python train.py --num_hidden_layers=11 --hidden_size=256 --n_experts=12 --experts_per_token=2 --d_expert=160 --d_shared_expert=0 --hidden_act="bilinear" --moe_layers=[0, 2, 4, 6, 8, 10] --router_score="sigmoid" --normalize_top_k=true --routed_scale=1.41 --balance_loss=0.00533 --balance_bias=false --router_noise=0.05 --router_logit_norm=2.0 --init_std_router=0.0221 --lr_router=0.00175 --vocab_size=21615 --norm="rmsnorm" --norm_eps=1e-05 --tie_word_embeddings=false --optimizer="soap_variant" --learning_rate=0.00385 --beta1=0.95 --beta2=0.99 --max_grad_norm=1.0 --batch_tokens=65536 --max_seq_len=256 --train_tokens=425400000 --max_steps=6492 --dataset="wikipedia_en"
Below are experts of layer 6 (counted from 0) of a mixture-of-experts language model. Rows are named router (the router's row for the expert), gate (a neuron's input weights, with its number), up (a neuron's input weights, with its number) and show model dimensions 0-255. Each number is 500 + 25 x the weight over its row's rms, rounded and kept within 0 to 999. Numbers have three digits each.
Before each expert's rows: a language model's description of what the expert responds to. This comes from a sample of Wikipedia text that the model never trained on.

# expert 0
Description: Capitalized first names and opening pieces of proper names in lists and credits, such as David, John, François, de.
router:480473470515505490480478539549498493476530515516483516478502503531482552523549438497522489488514521493523520516481500510505479503502508517481559507535534436511523438487486498491513545502517474463509506475483495539403495482511506520528494512493497510475471566464492509500476504502497482541484496493501473510484485534543487516522503476481518507471486463520527536489492496512491472489503489462502476474557520510505491523502525525489525505538521475486484476506497496543546485470479486520484498514474477493517499454506460490503473514547532524491527503535527526509544493500531536526518517521480462534527491504536518501462500503500518509522469493512566513497521499512508440489504520523485489483522543507477490513485502492495553516516515506453464488495485512523552474501521562
gate1:445457495463486532486485503499536494512500515515498497492496507536457495497556461502522525464485499546492501465512482547480472509516509523490547472516514509538548482532530501541504505480505500449496510498534460511501505493458453498478503468501481521476521503451528490443535538529518482459548486519487527523531521511514534515485533504470497556485502507511535513484504497498493518503588524543509463494528503484483536529467483500513506537502501485495466498514500537504504532502475415492493492496500529512468506501502503488529513498506485494539525528513451519474531533485513507461492515531479519562506491516459503536448471497482490494476520503469514483533500477456479457516528488526532515482491510505529493508512507492488511512500454512460492490505514526499512494454526519
up1:502450543485538505504485507520491472519515479505525515500458527461463547511503487468488544499482537482477543516544471478556469470516487462509517495505486523482503500532484493510493511465507520481478507474488534529503497506469550569481513496524518521475499428518507488466503536478503450473517507493502522509530508439487513459498476480496546487542489513495478488491469479484496512480504488456503520526504502488550473532498504503505482537518506488507514481534553537442499497493476530503474476492489492487532456471509476477481515532492446502515534482502478504489534494482504547499467547497503502467504526476509458529483467476469492472520495547541499493545496519456518508448529478512513508454475496497483534497510481498529519515538491526511457523528493510499501459469512493
gate2:514493525480536521474452486505507497500536473472495478497534479526472543521495522509490506463509510509493533534516473478506442487518532459521499480547456515489486490555503499521408467509494469479479491497509490515503536537507534488501472504459496537507485497470495492502446510473519506495542546475462459483502506502492510513505503477513531529493466518532472558484492507488479536530491478476507519532507518464504485524509485516517502531534545480490549475502495498450554542499477505501484497520490500449511480496470495477518483523509483474486528512486487500467484509528503507482488512508478462538502498511493490505522459502501545501533536548511507520527491469515519512536506480464551506508505456525532550506521521498493536500535482546538542496482476460522486483460532534
up2:496474484471506518519493479522547502487499511488463490452526531451539464504474499497519511500489464507478437534482522506511548577506489516459512539523545494486443454471446505498504517500499502471503547517481488522515503486474508482439502506461495514498494521500498493511483501468528462508472504480501500475469501513452507502476507472494513465506490500516483486475512494477507504521507513527479510482464524488522475500525491495482482520564482525471524497545469432489517518532526506504480489487486480536469520544505506520551475486508504479456488479529513483549524475491541474530492526539537492474541544493487477488500518466495506503472510510491516501476504500494507484481523519528528499476468502504469493481543504556511475467501440474490516494559529525507497552527490478
gate3:512497539523515483454509516506472492496498504524526521478500525491470473495469479539490513523527484482515519476472480492519545476485573507518503535515533508501470498479525495482456537504498503484461536487452511466487487488504550447511479527480473515490492487489444552491535529465548485517525507508501519490497527474533494477462446531546466467465507474508518499493507517539515416495484537504534475555511534463489462519475505490513534497474496501513522464473477496469498540518469503545489533466469465477469506508535484503491520481531462476480528502497522457504503477496497471515514490502541528494486495470482466516492513506471529465490489537471490536521448490543515520490500524506515507532481491533491492517517501468496481477536470489471524502543481483492496490510522474
up3:513492510507492436483449513473523504486499519501506485538527530468499509471493491498511456505510526481477515531483496516498470472495517450491474511593507484487473510502492480502514494518500483523479501482492530468501520506485479507509512478542446503510517517499446486482526471520556511499532543524503519500455488454500519497501529487556496534520511503468491497533530477484493479556502518485578510500505507531500549466457513513473493542501486528530459530448509481503440492509491494440482490529513524499483472506514519477527495490499507472518481486502506496514465495502486497479459505497508478545509503489485496504535486503501526551466480550511454482528496504453494491491506469440516494448507516474507533517518520482473469440513476500523506481486528487535488495457485508
gate4:515523528497468481522502482451521499545489482509530505507486495505508477497509518525465530501465499529481515499460509523529492450505541474515520508493529518492451528504527447502461507565488519526483479539509483506493500531496517494460496512523515488509516450479532507444538471500468487503514487512459521542518508483478541461508499520543494549509500467483513502523495499488533460519541485509500497505512570507519493477493483507535488485464492522484456501476534483480444472484442540527513495467507540499520497466497489539447531515502534506518503483519517430487483540475506547494501490547526494495523505512469486484538485528472532516540519505492494520499522530502491509481494481457519491520489501488477525456530529465520491457445513521521503496512485507498501472556510511
up4:518487475468521476504520499527483494450511504483543532473465488497503509552487536489498482498474502448516478458503506606500509503507493521471506530518494508497509515489506528495514550463514523526486457477515503496534507517487483520494513487479483439458478543519468492515490499444535483501497491495458447478516525521498464502482495507528473486507475503478473483478506556535470495491500492494518500491490480519476480487514490509467512486452527491478497480485480530494497533493540499546550487496507492475512496492499459533474512478475496499476486517579488501504504518477532486511476535498491488463506536485535469479490483492455459450471457516478516512469496452454542468532545487527510501532530529494503521527450482526510504539478518469523484489494482523493483492527513525
gate5:435521515510491476500512516477474493469529457477500487529551532476511493511508499521495457505480467505503472471517511524530496522494504494471486532476462490494532484461489513473497512493524500469515466473477518501529518481501486513525484458496453486473492483533541534504533529441529487514455485507559512519492477519451466531515511507490518482486516525544461514481488499532497541488496493469491501516556482502449450507507464481471511508474502494471499515460493532531523486532498515507512490462479460488507494491487523483494504477488496526509438525500480485506460545511503531481459535459509491517527525498481499542512528506484488496516538476480487487468473530457471553452501470479490569467503523450499472531500511511475552486498508509468519472534530495514489511470502468
up5:473495458464528525479516517522520533452508472516476496473473530526456493513508507488496520546519517550489527466501514509500504481499514474499498488517478485442492484531524449535479507494472486522466506497505456540513515464509414458489537536511512530469507512488505521499498531501489514490505483492465443519494511486475509522525504490535469558500482488492491497482509469496548519502534516473517466505518504507497512554513497499480486523489481497530505531496498541511472532479535455494487480501534538514455481534456489509488486504499520458527490452491514497484511509478504524484482545499545474467505476526500510567527507546494445527525500454480460537498520474469478463497502509517531529528510493475508526518497526506520501513516485498489467462520469486451524480540469483
gate6:486500458506509447454451448495489518533477490444510484484497527510504491491449466481508461507488499502490467524507470526525521474476514483493497536480480484516529500479498507489460517513522499507526527483472449477493523498477472467550486549513458495529561496492516500468519504438515485484501545485513501433506485506474461481514485468504493521457477497458519479521515517514459544475500501506508484503515533497532474487524473490463477475506531464511510522485537466549496540466497537523500476529496497513513517532486526483506485509519518491541479520502501496465505509486531470521432487510449485480481503488532513503530521547460530477470488461522473490489545488479548507549505509541500477478509434529504512517484488495497486505513525509497524526483500481497513497473477512
up6:453455512517545458481496498446488507529497521454510492476489454506520488492459537506488509496491532512497499480449468483510516491497506549508524530503479520425497501533473528523549496521463462483490471497519534489477476500519483510483459521533505481502471505483497494479518551468510505532507499499516508495499556498517478516483471456466535499555519477461526486537526510479448553490481442520479465510502501507487536483465496501539494542477515501519502495504506503530531485489498468461467477500464519546517494488496485534472468492475513511510542507525494518514519477510499553502483544502530455544493512525492484502485484478469537504506485495497539504428494505514498567535468455507479480473500497517477470514515490524492542511516501518475522490524499522514496509492485513
gate7:501471556514500504478483515521479499519469467505489492494470479480527524484478514475515490473521473493523496480455465488510476506492525460436471512517478501519499545469470484518504475446492521512503498567510526535503481521471495515466492492479506489463486453481493511484527517478492524529539500509534518479496512496536458462472533502527504462480448521488510484466467502472496519515495493473495513508476472478490488486520505559500513507500500503484506516492522477543520509517559521464486560521544515505512490509453463465481503495518470509552487498469460456467494509532462482479473502490530494527455463480490521523507485513504509459506528558534514481524513500516531560478537520500531440542483507476469526503490522494495550500500506491498542500458527485517514502489476536
up7:485473468497504484509531510487485496497476472512500541465508518448487489533510506490461495488532479479466478500510489484519471499504474496470518532538497490538491493512468530506480503476489482496488497491528526501485471521506507535446465468538522502547516457467497470486510509523469512467520493464484511520491515528498550445476499507529503493496493511474505525488501496478521488499522507515474487536526527506538496485528484513497495509526469470523538464490494509506517501528525509477513510466537492519529487474531450532491473460489518587476507475489501451533490473528497540453510498518506517518480483476514455531512491456501530462489405500556551490466530562497520537474527514498511490514493512522500519515477488480492518446449492490502448530478457514490509494513476515
gate8:511498500465481517486462486539469476498485490471479485477522514517501461461492488526506482494509455478482503466499501526500490509509446526477540458508508456491504512510485528520519495470473488487547481456492513535532527511486510519481476525537523522484531497519511541483484509478520480472504492513512507487468487541534462514531553496488521509487481533499461503466491495489450539486470486553513506454513470524538493475502538480520515485556472488526498477496545525486499462505568478499522464471519472481556509482499495492506482508502475508537514465480463533550540478490476519516506460503479506479536485491543482515539492479457477509482501507469492439465470534524508460455486500517486529544480492472509517487538495535507505551500511528490536514492531483527533483507522512
up8:489491467501465472458520536504501516489539500482536517465485521494523482507491542512555485509504498503524492494493476486506462492510519500529502498533496533477469475538523447522514489528483538496516468432499498502496479558509513480510507525473546499472527479494513465489461455499473491478487491461516472454472499503490496521471517491518531463490546519517517534515482480516528540518466498509477511486478516480532534504518467478450487457473520555520498497521513517485537504452485526458520509508522448478477499526479519470509511572508552517510527464513522496526529450461548533505532501501528530452501496502455529481477493467482534505513466476503468496466484497500507510480521506494496489486491508486491486505464512508501484528516475524510483521550491517479463438518486523
gate9:490513506482482520488494476499490491541466494481490481503528465522497461495477470465505441535493495548495538491508496483486485537481495465498498503469492475548473467501514551520478505451481503470471505480531515464496468440503489469494485496546564488472502513492506452527518513501494491467512517490474521499466514492569473500522491526491461529492542474519530532531464494499528516521503468491478497497514482519510518459514508516530510508529550481497535523489525502514528486499487508527506501470474496483539555536458527497498509486508556468487450524555482498529483566464482488499486456478444500524497487514511525513514533496492436479484508499489493523480532505509490495489507519471512523507488496475458482483491539516512503495456525509452482496556517460500518496508477535
up9:538518524533487495497518505496475488514501500510551498534468468524522450485517497440501545508547564536486506484496520495535514510511458488477533525473523510486489524546463494455491479493453504510510534475519527458503504486535484543507493553537497458502517503507581499506476452480528523483538496503478466524512499542507516496503477509529493525487492532535510546492488475493524453511482499538489514509501493526502507489507450520490502521511497507460451524486539521506486501485540529496511501502491485523492507502506500505526500479476527498449492522509455479486486480507512518478485507488484516477492540479507501471498538496502535443482489531497522504524452541485513506501493526487436492522483504474494492503459583507563513501510501472497470534498507495484538487515512455
gate10:522485478469508468525534448544513511494503529475486504518505516497500499468500459483504486481474484473483501496536462509515529488537457485533468541523526519505455523513502517499471458500499478455529492506516498441486492487489499573492545498510482507479504507493498502528464465476530493495536483508498492523513477495482500500506505484480559511487500517530490497505548532508507487532528495476494518557497495478477502530526468504472506495584498490491559534502486524440496508531474453523524519489495454503532503507512534534518493490499460487489504505530506483467466509481489517460477442481495530508539522482499489476510510497423531511447524461466532500436476505456481526541508511494536514489522494523471463485515489510473513470496468519486510508504521525510475502505483490
up10:503469504496458489489492526499491496515513508502494539513560534486454496509513493501465538533471524514482530481502491521480475498471459491496515536477508540456479463488462492474479530505483472458482511456461498501528580512503509464466476485475552523507451495465503451506483488528463526486519532543555524505532475496468479480478462520524554480456517503486498485450501484494525518522491488503530495509503494504523549500491488495521542533530510460540494528475527485530527492505467510468486513458543481475498515461498508468454511457485511492500529512493469522517517534516477524524513510542530457476532481471478501517489512536524507543442451504513484487503518512492510506499492498521478482509536489492519521518471510476505508520510514512466479531499464487502543524482527493
gate11:497477531488499500462496476518531521491483484505489479477501534495489461518469530493497484522513482501489462429473543497504490538492525545485473532529496535517509543503496476485480484486510483536494540524473501529518487502492493509480457489491465506544497507475463513501497484485472573522510470500497497475505550502533498462508505513449513502534521519520514500481519509499472525449486469499484463519542514487528514504529563528513494463518477542467515505510500536483477470425528459495480510526473528513531502503514500511555501489533473548495489455540513482544500489523526477496527536550543517466486455511532505525482486507519509527454489466471502497489460464473521479471509462521489514456525525509483470456476484516504501499480494536484516483509506502478500502538467489
up11:531521490457514479497507503477520505527516515474481529511464519520499500511475528516479489530511422455475443462467561545489457546499494519478491547496475475543480517449486510497511489483533510496525513476469493506506511519505531537459537546491512533515488484509495494516487500483487488542530505496516508500515501494496464531496531484533520469466477508499504459527488467482448494487484556521532517479515493489481442464512499502489536459514508527480524470440496506455474494475496472537512488485467459493501494495474501537485520522486537509455512517520522477540514499485480481501522475473499432480494541459535497500514489495507475529523476521488527457492518489492497490487517497494499545500543462491522524486448508517445501496466511464514509520491508488531533511512515514
gate12:532510500464505515470484541440456506486487488490512506480470499511456506542497510464520508488518502491489479499485474489479523518511486498515497570485505496509499490479520500484497538504526508484550498515497484466489467508522516543557467521528497494472527495549453556454496518514519514544467495484466533496505481518493489488519488512486492476510512497490477444485505502512460477476485476528482493481522499483518500526523499489524486479549491518475463499499489530488521525476486510474510494459559495518533486516474522488464499483462457486521519496513520558514507477505550534450469522494467489506556469512516522519481453488466485471522484461488526503500541518532473500526489530454487486445520501526503502531518519508571500531495498509470504511476549500533474451456528523
up12:500451445505476519509475468503526465513490507495489492465512488490507509496471509515564471488500509519477473497533511499480511500493486494519487508479497502497513452513546567502515509532519484488506511501468520468508498542473502461493512544496556543511564487491427489483486523534519548518503521502505518498470466488493539515489475470482486508480498513522489478481483505529469502495533478533526487506484540493483491508486517489550486504568491495466486523520480524498494511452505460425490483493494532524479486555522522469480495471496496521499539535467486537494501493504513472511499488542533504464523463466490484518503522518477500478519502522492504506458499509507465497473524484483530509507477547520526503505568512525497515493495502504469526472487592479514488514499439482
gate13:520499521468445480479466459480460496474510537485504519484465524516504542510501493513495486491514493503528480500520506501493461489540523525491513475503526491522508552474537477497515501507528517492573484464520490466479481514476485534493534523495532549506542529496501530498524443541557526467567495502494478553504533504524493462523485559489453463479498517496507490528487514509521475548514495515482460480504488438531460524532512468495494541541492541538505491556469462522472511520478494500525483485510517487480486524520489497528450487508528486492506507496502471489517508460486468498475482522504546490496449503508453469465476497503460478502498519496491489476483531495492540521493494515489485507486505469506464484493489513502481513477511500505475560494554508462494518523481501
up13:515502442466500501524502511517504507489492489492474505495506511442531474505545501484469514493491501492530529513484531531506503524500494504478515515571497487515482478464504520536520493503470447489479513467478522522480477501508478512463474519550522462518521536526511467495494531503479450536503484466499495487452492472495476533498487487500472501517464525471505487501509485489535485539458511530506509453525462508535528462480500523524478486484479496529516485507508442485537455534505528516517564529477496508514498480535520492526544526470510495540485484482488511504504486487493532449480451559510461510565493470449487524471494497505500527482496514514530470494531505535449499555548471500491517488482499484542501497485519476511539489527503501459501533463471509528479472495521525
gate14:485545492499446489500501490483516519487473566515465491525514444525548531526494482507506507472481488497497532527456512516480494528472420487509451540531497478479532500483538535548530518528482501484490484534492511488502478521503553495484495520530512504488491508508467498501488495520503493531510483486509542456486504486547496516519487522490489522512489484507477527541494509558505479478509479548538431525514450499477482523478510470495535491533499507493495492552524514503502438497504512482470507422474490464524513498497472540503482508482508494511495492500531535515528475515495501533501481486499486521511532536537499506540486501546490499508495456515506499477488483502489510514500505555450499494522519518449534512527469534480513508483508492501489473476461525516494470537453457
up14:510488540511502543505509510483446471502494467475490492487521475489470520460485453495497521508555504512502536465495478519510505494495524470533540507468512494487462483508510521493444499489520511548507522490499481473480525505492484514474505523554476489451503489537425554504517524481556498483499500511497497476511548486493517487507464526515507506508480506485476525528474514488496541551492482473514527455503514558493502534521463461527478537514496540517476522476566478520525505526523483480536445504466517525532442541506493503488533507510460500497517508472476490492485532485508454487482547520510491477502517473498515560505493562499472507510536497520491477496502457536512491465500489465497459499497497502497481478530518480513529516502519484503462503508536481439488483514498502
gate15:482498501494522520539468485505489523474488474503496457491479522499539513524523509477498503523491468495516533536542421491497502441476519482500513471520462510519545510486500456498519491510494465496473465508509515535477494470480500541520512453473512476516548475475504437482491496533516501473504504487522478483439539437482541478480527483553509486508478452478502488535481505513559513522518522494511502463510506507498513516503530497474473545550493555493529469514517467493470493506454495549534516511527506509469498491502458534496524501533516472499478464471504496497507507456488493521535510493518485502539512492475499521532512465499477489492507490550411524504485541490508516528521539527517480498521509494518484521524512479470461491502458516508497525487502534517501488528502515
up15:525541481504492515508478536536505517494487507506490516469526492544484470479547534440486486504520495495512499513509519494524518479527475455523495472482546487506518508536475503489488462508500506487534470461535486517495490491473450495541443527453507503480526507496506490483498520492484506514490516457503463486509471520498467536476521467494524558514499469500516495567476453495457492426502475519500573503506520503499510506530483524476497485493495461535465511435477523512485488481523493516515493487512485529496540500530485488528525506501495503532502560519520454517522515478519492475506524509488527535509516481534552497533481504509502531508503506504499506471536484496522517510481534477460474472501499450467506524576526499529479541531487497532532520495481487471549476516485511
gate16:471520523485544505564524513500507482508485495492475470508545449440519456517508472502550488533517498483518474494527499528485497466524463473491504540470530522504536510546552512473487500499490468528534519529503500503517514522539491530543528519516512471494473457501502494441456546507530513505546534471501498523511458468468519493435506506518483508503512540532519505518492455445498492525536513525491539514484489543506498507505497517474506510501521531518511501498521524517472487515485557516506474516460494457520527525491445504507491480493503465530530517523528498492459497481489526501444493509526525482509494505496501481501511480494490483527517481462491518466523498460522485412492506495529492494504488475525505490483496471495565495509500510504523528481503472534464502508478480
up16:519489491520548473494479512481499523516534517538492499483482486511492513486521475515525516491459482518517535493536465487481522502490513517537484486541514513570536471458551539502486475526501503431500501520496518489508510486476513509462524516528531513510490519530451496528487495454515545462478522501483489517496477481496543526511520501508513466530493511528494518494516496501486441515502506508483493489480506477459472543515508534492483511572550486487491506465501504474477513481530514495482528474524448475518503492502529521471491504517520462497522501482493502476469501518543499460535534486515464550539500490486512510484548491473476531499517500528482503513490491515474495598493465496543514486534479499522454534503480471489487450503535521511531485495519487503500423524478516
gate17:502488478484466474512501516549468475500518517492501490473519517502555494512521495489446499517499512509502482462522504495529496518479443478534527500498468512458535461531509534501479457526481482500538461448493501472489504526474458498468518544515486534491476501497502534492523517539479486480499521478510480513533486587482479471540493551488486468526525486526467503471499531508507550490535478505496434449512525487426492516549527495478487498501527468520502560497450497539508471485502478512497504485546521502490557463487485489521502527515521500544503501513486520451493484525549517487470485521499463514492539515517474510509491509523522488490514512526507491523505485489463481512497509485467497473521516526516489476496466470494496521460487526499500490485452517493559501492512516
up17:490504519514537475493523505512549494495436494494474501458497510471495500525502501470493467526524502521483456481533530493497499531510479487515510510493504430529482459514521511500514500510501489458470479519490518485512496517491474466504490509444520468489531531557538481456534542464495535535487504504519509514513509484469526510489472524448470505521508465452465497475492483485502493498494534506494475485527527448521488486516507492515491543531521484507507495460493486522509498531478508548524484464500479501483484469511498465498489456514485504490473539525422470436488512496515498530452503488523497490509535471537510498518500493501510469452502513509568522470497502500544487483516497494447495459439508471477528458525500523539449473515468508481544487496492483487486527518485478
gate18:535484517480508483481511537485481493537497466485491513487481505521518514483510503509460509458514503483496463509504497466476466497490520537452525532487495488482501508543451501499517474554523498518524518514467479483518499583492504475520488488452500498504480475493478467498512554527483452525480486512483512545510492468510465491522497481505517525525485503481538509494524503483525539505509520478454482503537489490501532522451472497471535516509535518497533470488454458499510502497497491506501553485506520500530526461487545479526487507513490555519513496522496514485556508477472532479499511513488494488522520476537490536506492485514495516509512526473556486475567484494515524475525487479487474447496532539525536450514518452440487508458526479473515455474529504464473508482462535
up18:470529532450534504499472452476479512523521537466486511519523496529469473466519489471505492523550493539490482448518512491464551461434513483482481497514463513467521538484507520509490504495511464490515534521478515498511498514503514497502489474495491482485582489534468456502506518475487476499484500495493468492499483473486546489463511494462474521513546498482497470481495486487477521482515519488509488495508494504445510460513542450511483489512482484495531533499516560515480486500486512540490506486484483504542514483507486464507535496492449504513446504457452483525494471468521511465503441491492521500503498523523444465490529491518522517456529506500487488525470502480539509511454462504503512479528510453489495505489491496482493488460555445505515533491460495467479491507543491
gate19:511495502474473498532491505476517484502481549504496465518518499485503479495529494512510562502489487494504501512497535465489516545471521524516492500491467494480510485498485510469521510494490464519462531529480448497509488487466565536463471442496479493531467522487497540507526516517493520452515503521511463482500500527548494519499487522499534505493562515497523487500475428528503501489496481499501505508484482491444476512526516511474500473497500494535482513498508521489506524509519477528487505464449469473509527458521503476521538514506503502521499445518542521485493489508515547517494562464496459475537536480519524467495485493504520495482513514529514547547498500471489504497480467524444469512553492491501464538452546483475456472478568472502530488517477465542531489517502512
up19:511507512521515472508520514474548493475522475517480484503549465511523484480529498482522478483457557493530529519475462444493529501501503498459509511516500479479494485458487508514489493486546453507454516504531506500497495536488570490506487490493514484498478527488509541471479516494503467518462500485513481500512467456520439543464492496494528473515528550464518520496495486526490531474498494443473492496508499448498497522492518506472512525494515468444492475450491512510497524476466507536494479497506534533517529500485510514522495477577462502537493455490497506489493511478513487526509532425473470519516533482491487495515497516504491498489553478481591485481510479499521518503507501553504490482503521469526461519488520539458522525493547499518525478500493486525505489498506488
gate20:530493501524493518492529508459501523503524506468502501461557454467486515464499487540494504524493487496489490506503513459483477519531474492490458475473491515478481491472531492513494483516501526520486479497553549526532516545451530478529552517494487506487483461481544504523449517481522524472488481500528549465507513476485460538521468533517525487496465512480503514523534500530507516451508488520499516502498540478510495521455478471485484549489500505460497518443497454489476513466478481511480506541502510502494517493474454524510469495451485505510511474515526425506477524492507481515499463461473517497478508506502491484504547466500506468497537485490498467447527489545525490485520560472480507505446493486492497539515477536511516511529488485528510491520519526467458516532486454
up20:534520511488472518484473517496475479504476513492494490525455515532490505522492533534467512505523482500496501486516498524512487515503504469530497461489447534502512539499497497528560494530474506511544490518471469478496479472529463509470509453510478550510538478541463525523525450534523464510512490518459481530489538497484554437493494504478512493469520478496455478509484464478472494523533491521506453496480476501479502456533499488517508459502432523528510476472482525500495506531513530504512509453475476490507479481490518477508551500480535464475505478514498493505474477467455497509498483471485492497510520517491514498503436493543536573484463511490493551516517530471507501531500468494443519475553502510505483514526507533490446488492487539491487498482532516484522522521492498
gate21:497554542488528491523482535511463484495477467468477542483500508461549566519510500490485496503482509498529456486498473473508448466515472515455529464499511523502526486532498542492502499511496459514527523520482537444481539498475486523511507497494490488498501497479519512488475534461519536485473556527485489496540494513490472484490493495490453474485521491493528479528496480496514472559474550488524538501569504489466516482452504572476497557500512492472542456478466488487501486541498552503520509497477509501466541522483499533525498489477520531478517468514528480509490518492500506484511481512540487538500486484529463516500517518481472523499503531542509480481474496472491517506466518468493464509519512495500476493477485528538506507507516497536491505451472486462506539469498543
up21:552522511447471451503472532458480513471468500494489514514510538493490499536512558538557472541504549516481491491492499503509494496469530541546484523454489556489525491477512518505522494460501517485488512549485501445504542507527547491519461542501493467465475478454539516525498511495498458511504526483501456502538486481491435495501515514479521496487472519477463529465455472530450510493532497435503476522459491482514503489509519521492534518458501492494518533507533509482493478491513487502495470533511455498510511450486499443468503474521490482506470498539487483512476481508471517461490519453478521469497509518472498509470481519539522488503515501454527497485503505492501471509481496478508465517512511513505461542473502515511497492525487479504539492529533494528498521492492486
gate22:510464490491461536517510497495494481475463485527515493468483482522534504475468504472501447512499488528518526448472491495516485512492446462472539491495529494528484486542508465510503516526549457492487497476519492477471507486530504481525531516498535477456499482546528503478465503488494501480557500519526572495468507488500525486520481475490501514486464500508477554479513502495474514518485499548533520517489506509519490518523514454476443503514501478464510490519518510477470520525476511492535468530519502489550534502463496500497514507457506530511529512508434530516524511459452558477492483476486482473479489480500426480539521463464504520481474521480504494519489487516532475535501539517460494530506480514502478511547466535529478512480499482509544497501478489515514499520443518
up22:492519503516499510556506465547536480538523497524528512485501479491510516451499493536495494511474496492523508507507514544514455490464544475503521454543524495526501471485506490499465479452473473485506510521501482510508483503521477468518503541461473521493479502527498495546516535488448509500505519523536516525532450513480509525518498499416504483508546507528531508503507467483492474529472504539468522474524439512538549517521514502542542507488463486485476469485508474492523478483459465486567474523515525481522502497493499503528510495549517508517478466473481488522480452485479501495479491515497462507529498523508519505497521535495497559498523501515517489513522479511534510471523534498482479483526530467477479518562442492481547518498511522501534526510470476503544509486480504
gate23:482539470504505473552508469484510509506490493530479448488518497516514497514486477499549496494450487476511516510472506538527499537523534507512509516535508532510511496504479507473506498498526473508502522509536500520474509481543539532480508535462505472483508505476493482531546536522494499543484462520478511533527490480522519469499475546471482477479500496502499509533525473513481534529544546463480511488513512508483518463514504500483508507522490495508548488530474501459482503509487505478494516516476492497460448476468507491492514494503497523522549470496494498447505500523434499482516480485564484474472488499518487509474472487535478523502531500524504519482473498538494506460509473525512460531491506483514509419541479549419519496466498494550490450489443464477465518475536489
up23:487508487474499463472477473514514510502521510517518496518519508508487518532469502490490470515493481484539447520555515518494506481468544456482474502488491499493488501471522515465503481563504499524474473499485495493530513480517522491504540505512547462506499518507499520517528477475500463496491458470540518495498488549536457487505497499487538506418542489478499489519475489481489474502494496498485482483535449532530479514500470504520507497471466463494532467524473527472538511494476488510510500514483553482464510515482521495530525510484494535534535487463487532479534522479489526506500529538527548536468499481493487493536503505476455503515478559521526510489525431493485494522509447452486500500467522520542510455536462569453502505506487494492490467488493495503468493459541512
gate24:443494521481493508481544536491526478517484499444500448521484499509523440488480500470507479487522504473473495506552506475487508489510511510491472466468490519529482487482488507545496475527501529489483463511487534567503544492458492490508551488522479494501486472495507534483503528454516517532492481496500510496507526509497531470526497516498487478551504457517473493477498458458530505506495547499518500515513518542495482474505479543540526519455495506542475496500514515515471506513484521522499493456468528504523487497477502535546487462497479523492542512589495516499493479499487499468500483495490545501490454522540487518491516475529492494472526496504516455543455473573508506478523504507537498519472489494461509503491509525435551496506482484512484533479464511490478488458521511
up24:501471457439493530474522492517505508505534468510535507517541476460522551515518514488525516517507512462562494533492494533526477543481436496504460511543548515516514491514493476506518497537518459478472516513519517490490538508478506532494507491543498506494526489525433502496494520486517546489469536496457504515513521502452501531494518484505497514512469531472471508524540540461483521531512472488476542501527523477527536491526517470504502487540497467528550459504519508485513469483482458467512538516528513504514519492467473514527455520524500466549484485484505521513487477526454510475481508492499497527540496491545465511516528480485496501468500502490517481467504521504523496521476508457455513508505517538492537489511518500477549525522522517454540520490472486482509453474516505
gate25:492503497489481507499477485494520512488497488492537553460487510505515518444499520495475542507482542532467549475479509464525472471515489499493531472499550500491495502460499501466521489551472491522513450495534486495450511461473498519491503496520454500444504522513499502537434510502524455502504477497506521465473515528527493478476498458482528487486475480508476533537521512517498440500460516503444449499551460478496474471461501513504491526539510525517533525461458464521531464514480528481470469516513482523514568514497514515454513540519524500470488505524503516478478466500504530500539504489522487527469502508492500494488516533474508498529529470511552489496540528483490538498487515471488475451531504520513472526493500529496493544473499522496512489506541529476488488484499488
up25:479545491459498476468458478513486502497528499458487503471542498530499514461507522512492483501496550506504497475522535541510499471477496479470516488504515516520533513521511480498514468517483533500531499460501524484506530490483457532453461507494517461505488476509529544496543448499536475497516529474517546525470530503484476566518483498533504519524523508529505477504506492563515506533507551542482483491452526479465473502530450531481517502476484523479517491497491520513494453478566533538529506526489482485485529506474473524480523536481488501524466529536478488515529483456494502471505467506539476483494546545504474494494489495527532496510508539481518520484510504479501492489530477486494505494516501519528478515473508461569540486499500522519515490560459471502484481533514531
gate26:502530507475445513517486512465536491534538488507493511509460516492528535534500457497504498498504509512517521527478522477468501514520496449493526471466523480500507473532517465517474498521528459485449538502524502555494507535531541509491531508501464500553506499481467511492498476507481466493464529506509492542494518522507482510521498484496482536500486479521520525506529492477455519485444516462521505501535463481522473524468465520517497464484519497534492546459499502520457498526485513529486526496522502475547505494523494500442538508518481553509521578451508521527546495494490485476511484467491492473511508496449506509528500499523509531539478523506481449492546487506501506521502495499480553420548522481488522475534522496480493471527504490485485529489495467498519503520510527
up26:507450485462515496490472485535517513475514512493463485467443535523501530535486509504532495519476480521535529520492504498457468536482543480487507499483508512546503475478496494480471485521551459517478525495505530507492458500546535472468541492482521483528447529485483501495532481497461504478492490469493482547495460479505524513498492503490491481497475447497500450487526481465479478503458497506478540452512501492491512532488507548495532493494570486504517509514496483482556514494497502497465495495522457432471469495485508478503495498471499531489495546492489472519537513465483528484502504504455475488517485474513530542512500510422497511478519479503485469500497511481509462500511437508475534499538510503527528522513491536519474531502487485444536480477497478495505462505458516
gate27:518499487465500517470526521503527513513465499491486491480490507518465496519497478486486551452503495475470485524471458549535527525487465546509541542516482463487534507510471504497506480466503498540550479525478532506472513416505508492526508507486521542502501449485507525532526514485476505539545500489491470577507495479527499488516493513511477545489525477501487515459494523527512481509491511513551477481499507512523479536491534508512496495544508549497504485497542517524499543525494507529500529515492510511495517508523483505439516448529497472489515512503494510490535514552535483509475527458517538499493467507482524508504504487491533490531509450464529538493556518497526428485484508564517496482523519500512488539493481515492507539498537528527485506468533524477498483485497503
up27:453547509469474510520533515520537509499487500517489503451520480497505531507511539461504495482504520490471527435526511491524473482506470487484505510524512475531531493464515554511495482478515498510511468505505495558533522510511504534486482482518517486518482526536521473512523485502484496500486486544471519549509468532505474504480525528508511487484519533492501492515490516513588525520543510538529484472485522496531457522512510498497510470495526462511470498504541483474502498496537467488492473453466466465526511539524466490499508496484542554549521502520529560516466475480502479479517509492507511532494520450504533534489503524502514494489515548459508502519525498510461487517509483477508470505527519516529553436479487524531507456493488519517496479468513464482503498448467545